config.yaml
n_layer: 10
d_model: 224
n_experts: 80
activation: "clamped_swiglu"
routed_scale: 1.0
lr_router: 0.00164
norm_eps: 1e-07
optimizer: "soap_variant"
beta1: 0.95
beta2: 0.99
batch_tokens: 131072
train_tokens: 736100000
Below are experts of layer 4 (counted from 0) of a mixture-of-experts language model. Rows are named gate (a neuron's input weights, with its number), up (a neuron's input weights, with its number), down (a neuron's output weights, with its number) and show model dimensions 112-223. Each number is 500 + 25 x the weight over its row's rms, rounded and kept within 0 to 999. Numbers have three digits each.
Before each expert's rows: a language model's description of what the expert responds to. This comes from a sample of Wikipedia text that the model never trained on.

# expert 9
What it handles: Years and in
gate0:512464493491553531500504502502482481492516504507506524475513536495499493505480510470494463517504534536558502503481505485528522481463507520498542504494460489456502527528486518455496491466488500506461481523521519516533485429557481506533456495513508440481514500486481513517495488416526533451536501534500461521526501530510520489502504510500
up0:472518469505538500512522439523489496462480535523472509515500520483516482494486500499459530465506491554485483491496490496537519463491551523557462456516502510518475497491484463516545511523481491486504532506446474529500491540469477499527523512442456492550530556506534489469489525513520499509550486561497515454534479518490514507500560509485
down0:541468471489481490487502524480520502499542488490501491475483562463522505478470495477500474512493524473491492481517426503472457482532500478498447529466487528516546509489504450538499513480497502505533520489509502491477515485498524458517505512515497518491514485502504489489467486533485538502468482507534483486459496503523472497478475478530
gate1:479508478473533539448501499523459512543522495487520477516478450491538470495454447506535485489478494468536505491515501518485474415475493486492512478526521532491518486500505537541512536500510488477494518488482492525533490486462500478513480510540484538498470499524479501501502481513535459548524520499511511478515512515497518459539528495499
up1:444485469490472497495511506492472461489480477530470445501486456472489568520496509499466522492484508508549500445426452460485479508484516491506478472509483524492513488490503477489498474480495498500458499510500545502464514492522527479536490521494514503472486482524504466514493463478488513515498528484513506505498508539531507512522501543491
down1:496500491515521513517531483503502472519470518501527498492459477515498467527495474506517488518531534494474528498486539496509505504487471527525498476503509494525485506450534469517516495472479530495472475478453483533498520475509511476498505504505497487503493491499484520531532491560520513478497537477491464479501503496489519541507487555523
gate2:532491484487547546497557483485476527493483510492473489512522488500467509524498480474495475496490483493556508499492494516528513497513530476519481468472528531501508491498484452496485505499472552486486497498517483526509494504555504498486485513534535484492546481461491463493481543502490562468502493516499475493474495494475522510523496532466
up2:490496500488452509510482495534450515507496523493548496523520480477522508475499501486482509510474486488511500514582527488433502468451496507455474543482519488522508518462497530483490503510478494484522486484478463499511527491533522517532499457474509502534480516480476490484481495478495453527507505515490516558529488473535493492488471489527
down2:539519537489461489499505518517533481476470528465477534501489505519497499498558578497469512511467517509461515486512505510454556508454467489498508477509453477514525502503483493524555486540516514497471493509466514469521445512528510530523510524492462505517494509522495529503499504496516504487519466491508532506456463530426498506499468512494
gate3:480493543503482484535508525502532494495485502514483525510541507542484484468520507491473540499516538460464494519511512470487491484487481511470512515470469481493515497545502506517531521504483518506492498515476521489499487505447516534547530496489530483531482521540480511560469470513491528512501523483467502515459494506527466470475509465501
up3:536520521505472516508463497504485478521501519474504530530494516479505496489491522484502556519477536539544536507500488530502502519510508505540524510484452580516414494460474473494488434515497496486499492528530495515493546519544562496506483512470533496493483507545521459486471518517501492477507506509457480536514514549510470468503495518503
down3:539480515515520491458518478464490509500526536495502516479510499492491459494521497491478507472483517473491514499490502503479517553461498466470492485504483489505472488496506476508528514512437483520454539545475500515487508490472546480534465529469481533509535502470497499501535514513486521492503445511492508546491467464514515503484469522543
gate4:530530477498457526568457489498505479491484555504514485499520533480527490495498534534489533498461479494499508526532507455513501535488510486510501503488493520489509557479520468474510471495498497472503530537504454496504482504492499540506531522501530534516511539465539492482476594501461512519478501543479490453517516455508496509478478487539
up4:496496467457486481493468494468457542517520517529457510473567484469505540442488490512498505499493463521490463478541483500472533505488505518545538484528489508464494507488460518523516496488456529495496520506506498510486515454538522478516456457531473536499468509515533482502506502490500503502526507485499476494475482491428481489474530507537
down4:543403511505523518482511484480473538503474496542509505485507491478490519529529470541535456512517527519490503474475469545510456510467505476476475512509496516486547511525479592475504491510568462509430503517504471534502493488537479487502459527497506484530537484502535501507524533509520495501480486580535491500514468493516494488508499495507
gate5:499514504489476536493515519492505501437501452486525503538538486513519517475571498433494486494448517460504542466489505562487509466542515500554527501534475457494467474558511484517470506476549509470507493486491509511497467483506499508487469488496457486493492488497451520492536517502474462486524472485498530469518510483452507516507532501508
up5:525517502483512492495470493459513516539500433466492500468483503495565484508509470488476487452516428531447491503473496526507538530456481510489510535493550501496487511523456534512564550506503462502473506507481519489485501472521529482512495497456497495512506522477555484531484486482523537509484516518481505531492470512489506546496500474493
down5:495516485518513449488520484513506507506515504490488482483493488521474481548508511459499473509501515466481505517506489510505531531520531514491531533484478496491519514526515505484493531498547496502499457499535507480508530493512545489490467486466540532527514509522522532494463543504549489513512528467508503463494500499458507500489510522506
gate6:485548533463497478526547467514509465529494500446511464509498517481548525455514466512520538471524491527515488482511515529498509486511515510474493481466468453515477501500478480523479556451457492555495474470509517490464517517485463509540505488502503506498474500529475496512513502467489495498459485427525542520492536457508495480506517475496
up6:502524546507483520465507495472527468488526499510509506481510524516470513534527476487456498477512515523505474485508503486529493479472546508464486519488493508441534498476487502515474541501533496444531511472496510535489484507485523462486511478490475513491503452475448491473486502475478531504513468506491490488491485494465483540536493498480
down6:510529468485506529458518494486493525459524500500503538494519453532494486484513537488508473472500486493508513509523461552506481480488528544481528487533544511488506494503444503478474521505463488489522515517506512513484482497447508488446496478500531506482466505435511538492477510492531503512523520581498482485489444515523457490505482501526
gate7:481521513510536511468540484482465463500517471494518494517514532477461526516495517500478514531463534519488545491449496482502516482453520520517524512500484492570478535562512454507539498474503501506508459515494491480552522476512468456525503482499499541465507471486521488502478496503459498501512501512475530506487552524486517473533441481504
up7:505503515491541521483483503519530519482489441514504497484498491458479517514493505507451455540492503503480524517520498509478483496509477507507504499530490485502481496513498464501532519517498473513512438481463509482517498476512492500514529472495538536523508543512542504507509531534509523529523497526567457456508478473573522507475497559482
down7:506444465494510507504528501491425485507489495483506529484481486479494492490501531472495481518510558505463480481432467494519495497509507498544507530516526480544447479492451477559529515480528499511487494475489461522489494483506529547514467489490511499509472547462449498487513517484439514519465525493476514527508483474501465527518470523483
gate8:493496485514470512511447477480508531489470515482501495476494540511493535512520532490441515499487487485479528494534514455478545524500498544462503527464457497503485472499501488493539489479548488508552455487446527499518499491522470490449530545521502483536483436499507478485466483508493523505536489480477508483500510517508499480509488480476
up8:551459516502491521504514492501475508447480535519510485526482474534542509515542521495543485494466478517498486531484483497514507520519489500476525475467553477489492548510476474472507503494474515500510491472543513506527501470519503506513545494454466470489498488478505503509481483465449514487530516478504503497516491531522518475525511497515
down8:521508510493475489497511507506495484525462459513554516458505490498463533504498499526503563461487459470472518450506515529463473498506499498514479540454510480510498486498485459554466478515497515498503478483534490542483514482498473503524543511513510518524509476512494491535540517517515538462518491501488472513531490525485525478522496517450
gate9:494495502507528518521500496510508522473543463472475440519513505514530469508509467508493494527477532523491504518467526483500517514514494502476477514516469461494513526518506461509466512463493517446519531468483536468510508454526460495528527518476522513497499494485475500509492493519487526526484578469541482502496472488497498503531504524486
up9:519474497509485526483487469507544490515477548551464493536467511528512473493474488504520488488490501509506499486512510474521468502554483510543489514483509522519534466483466518495532490530511512511476524501483500515497503477489534511479470469517506475511513471509495536463486502496525516479517509495522504479491495489490508483462477513555
down9:504464475523480486508497498496519482519477503472488533518446460472480500447490479465441553510481456461503453479528471468487480488456547525499512485485449432524534489501503498486502484533498489514529544512492505510489525506477495459536551474472464550488546504478525470523498554483540527520503518473479508476506459502512511473512529500486
gate10:461478479477488532490491469441507509480526442488495495489554537494514523465470506484495528457507512550510493506487564493501488477487487497517488501504486485465501453500513513476503557496482506517549518484530458465529509492538472494465507471491466494522518522501485470515485521501462488507512513493529504435467493509486470507490510497469
up10:467490532451459511513507499414486475492502449522511520515539455517492491533537480546501505515509502508539526516448588462483490484487504462473501506536480523505535497513481514502513494515528518493507482502526485508484491495462536544518470446463501525481493508507561519455486508502519502495539506507493518480498539468529525500512472482469
down10:522489517500531540491522499511510425531557481524479488517489510481508512469473527478519519466489519523496481479461495482509513508462505525493481510520523483505524474489479473526525481491504513490469483514481512501457519481510487536415510506525501517516536540552505461494475526476509477486482519507523504476491543501511473489500467514464
gate11:489504464483495463581538457504486520453517504482503523488432543515512504469543515537475493513488540481492526520491514463484542492498528512507496454487521513488469491528535467474475514488501519480478473493525524462497508492474475540487520457480495497503468468473455510475503479526497520528500477530503539442479518508512503498455479490443
up11:523540508522467468503442486500491501508519499498484505483530523466539516515514492521544526490495427488524506544502556472516497491544582505505523491493463524478467534530531484520495513492509516528514518525517482480470479540491501506504486483524488491536504521522459488471545475496488491484476486522477474501492485520484495479515527527521
down11:528462493513491454553493452525535523501483495471488521520470473499456478493499506460484481522508498536490504504530479488446523522446483478482546474567508484476512469468472482495531491469524493486530498508534471463532480479539509511545502524501503522486493523487496567473499480498494499501471506482504549519528495483509514481518501525509
gate12:523501493484521518496500496461460457508518569537479486473482525469491526478483498526487492547488481486532513507546537499508500500496496523483474483501467490534500474553476481511514519469540483540499480537486527477498475467542506512477519500504522481472460499459460500545477511493507554527498473464496477441510495480476479459501486538486
up12:481456543535502519515473506456483495528486472505484463497485461501485482460491529447474458465488456454518537533512500533474492484499493481509516521470525493458486487487525484495492498538526530506540467516502517473560464454451506537510475460485485522534480504519491500448521509540446503470503494508496509469497492473525470501532529526486
down12:519482512451486512512542550518474482471466534525473472504476485506507471546496492532468546504448526491505481468504485528455488508483459486528468494467506480501507531512511485475503443481522519484506483542483458413505456483515505544488503485526522476505504493471476518511530477523498469510522515521506493496531499532445480525470500555522
gate13:525515471515475500516513498475481467491494459556510498501485491458505512521503501516507490518449567520491531505489497527512463482474514533494491467480520467532454534500438512496487504474496503487520518519486516483514528488483493511497517451540489474448473490508519511533466559510480496485492469489483470486541522490516513514438508471468
up13:489458502481529515543483548459490487528472445478539504514517496548470538450512509459504485513530502520483517489509502515490517514485497504515493498496461516470493503532507472493545503503524476481476482531491476516504491500445480494506527542479526519486521462492531560489529477475509495526470507483549508499514505531544522551509496477475
down13:488523529512550520464481507535505503481459487489506500486503472531481507488502451527506512442480489489508514470473499515494485488537476520494520503451479520463545478479472505510502493477450475540453469505497499484530495485485488533494471506475483519536589535526508469513457503503498516503479503471507506504512480489517514517548447484478
gate14:529505489505506479505471532520494545515500475473453475506487502508491486484478532471506483476477468541514525546542486529485523493525421496496490532485549499524508477498514503509476543473473496514557468488501470477514490463486467504487491510441541455527475482574480518519447530518514539496536501507516560521499523505491489472543490529505
up14:511481498462501518528536507528490500489497482508517509469508516499548483515474499520523514554523467520495548513481522453494526491456482512494475463509450472524462527488495507458512524507487497481476473529511537482484480496518487484524534468566493468524485522465497463451471513505541539496534520488488514574490537515491511493541527501482
down14:501495490522501516515513479529502510493487512514534496488502485489533465499457545524471552473531493501526502496467497533501516531520491442516536518488473517515484460501486499493492484495468518495534506568497512480467533520500441503505514501461528492491544526528516504542505476481483517515486508475479487508505480498496489498430484512527
gate15:473476464459505475520500504516474508474498524487482489496529486517526508511500497503545502533514518439489499504514498496478476488502456456479467480499519542502510508506522503519514541481477453518531487509508528473512480494505531503443462511490452527476526494516533498526465459492510468497442474492522528462472479498498492508516477481474
up15:463510478494500493461495486521516517492531503472513471477498508480508500499526527492525525467490487537486517514471510536472494529484498493521497517528550480539525521512519419455520489470500512491501526518499501514477492496512471481483521476530503482465466537485462528512506510536496465474522474467543512512507488498482495540489496540510
down15:529491497442514496497505493523511478512457537469485507505523530478531471479499509469509549511544481486478467486533509500524549468531496490485486499500511488536550522508469477527501460501518458473486526522497463538469484519481502477462485529532490524506516516452533505486534487519460489545535549510512536489556534539514510539546503487475
gate16:471480481455493482489523462476477472464488508511518482503484495530536523504474478531477479462484492539540479509475491494514478507484471553513494495486475502480482514495451512449464509518532473486528507467500469520490482479518539482494532508448467504495478519459487534476494530478497461432479429504491474468493502507528519523492480479492
up16:466485495489510510479527489515504457483482480514485519513546517530471491519544464486518480460504504477446497510518528499482493453498547494470531454472496544554487480483513551515504487480488521460510493493477470505489517505491499533468490518493465530544482433531510529542518484506500481483486520501535486550494475468495536529494500491493
down16:458517512504522475467486470545514493509483461505507512454480515492520439520485513519463508531488533514476521488478500453492528515490458499517497507486472501441521472500547493497513433516539450519525543526524486513478513517502519484549533478495524500527504527475546561504518547511470488528497513525557500533506494468512524485506566533514
gate17:493512494490537514530491482470491537495509519554487507516499500478487491502492460536500516457509482509522488491493482521517507519511472529483504520489530503487469555503458484485495514523512518517494481500498491540451527461495507499534473476497545498484512480480482561476530545487488494510498460498500485492493513541509522516490528504492
up17:495518546485504490531495552531508497508491518550559435460522483477519522485467487474533471519528482504464501483492504532558487474568493498494551489517534495454483487517489491554493504514508469491452523516497501498487481526485480519515503537538536450508525490489506487526504503512473528489522488504486538501462463513493504492524507509534
down17:530451488576514534489510519535531520526486462491501510464495438510484508505496507476508494512486474509461478504473504507500506473499498509503479474532514525518531515493453504466489463516498466479516531543500513487467510511476488493521453492554492507534507538523547476520481495509513516484523493523470442460495479501509446530493500512479
gate18:483518531512491488503517428479520525493530504483545535466461483539475514522507500491501459495506526474525504492510547470534468512495539473481520518514499511488511510514511487532477479510507491498500471467480557532464533434517526475465490480531500535465538496524492482453462463485504459523490490537478504524512506514514526472509492518511
up18:504502481488509529566441522528531502508415521502458497502501515474507499511486457488502516505448519467528474557506508473513521484539541533489469510496494468479513480489479533502491473508512519474508529519481455482453518500464485469502519463535486535530486527541480498523503481466523507511490505549506471517468491530523505498508503489549
down18:473484523513527478466528472522506513546495485498499537472518533453528468490492502444504513496448469564508469484552535525538503516489544531541505492522526495490482476511504451483527457487488476488512510510482489488452496492483519476479520515472516526514497493446471515510507497521506524516501472478488498498536506494486517475475494521511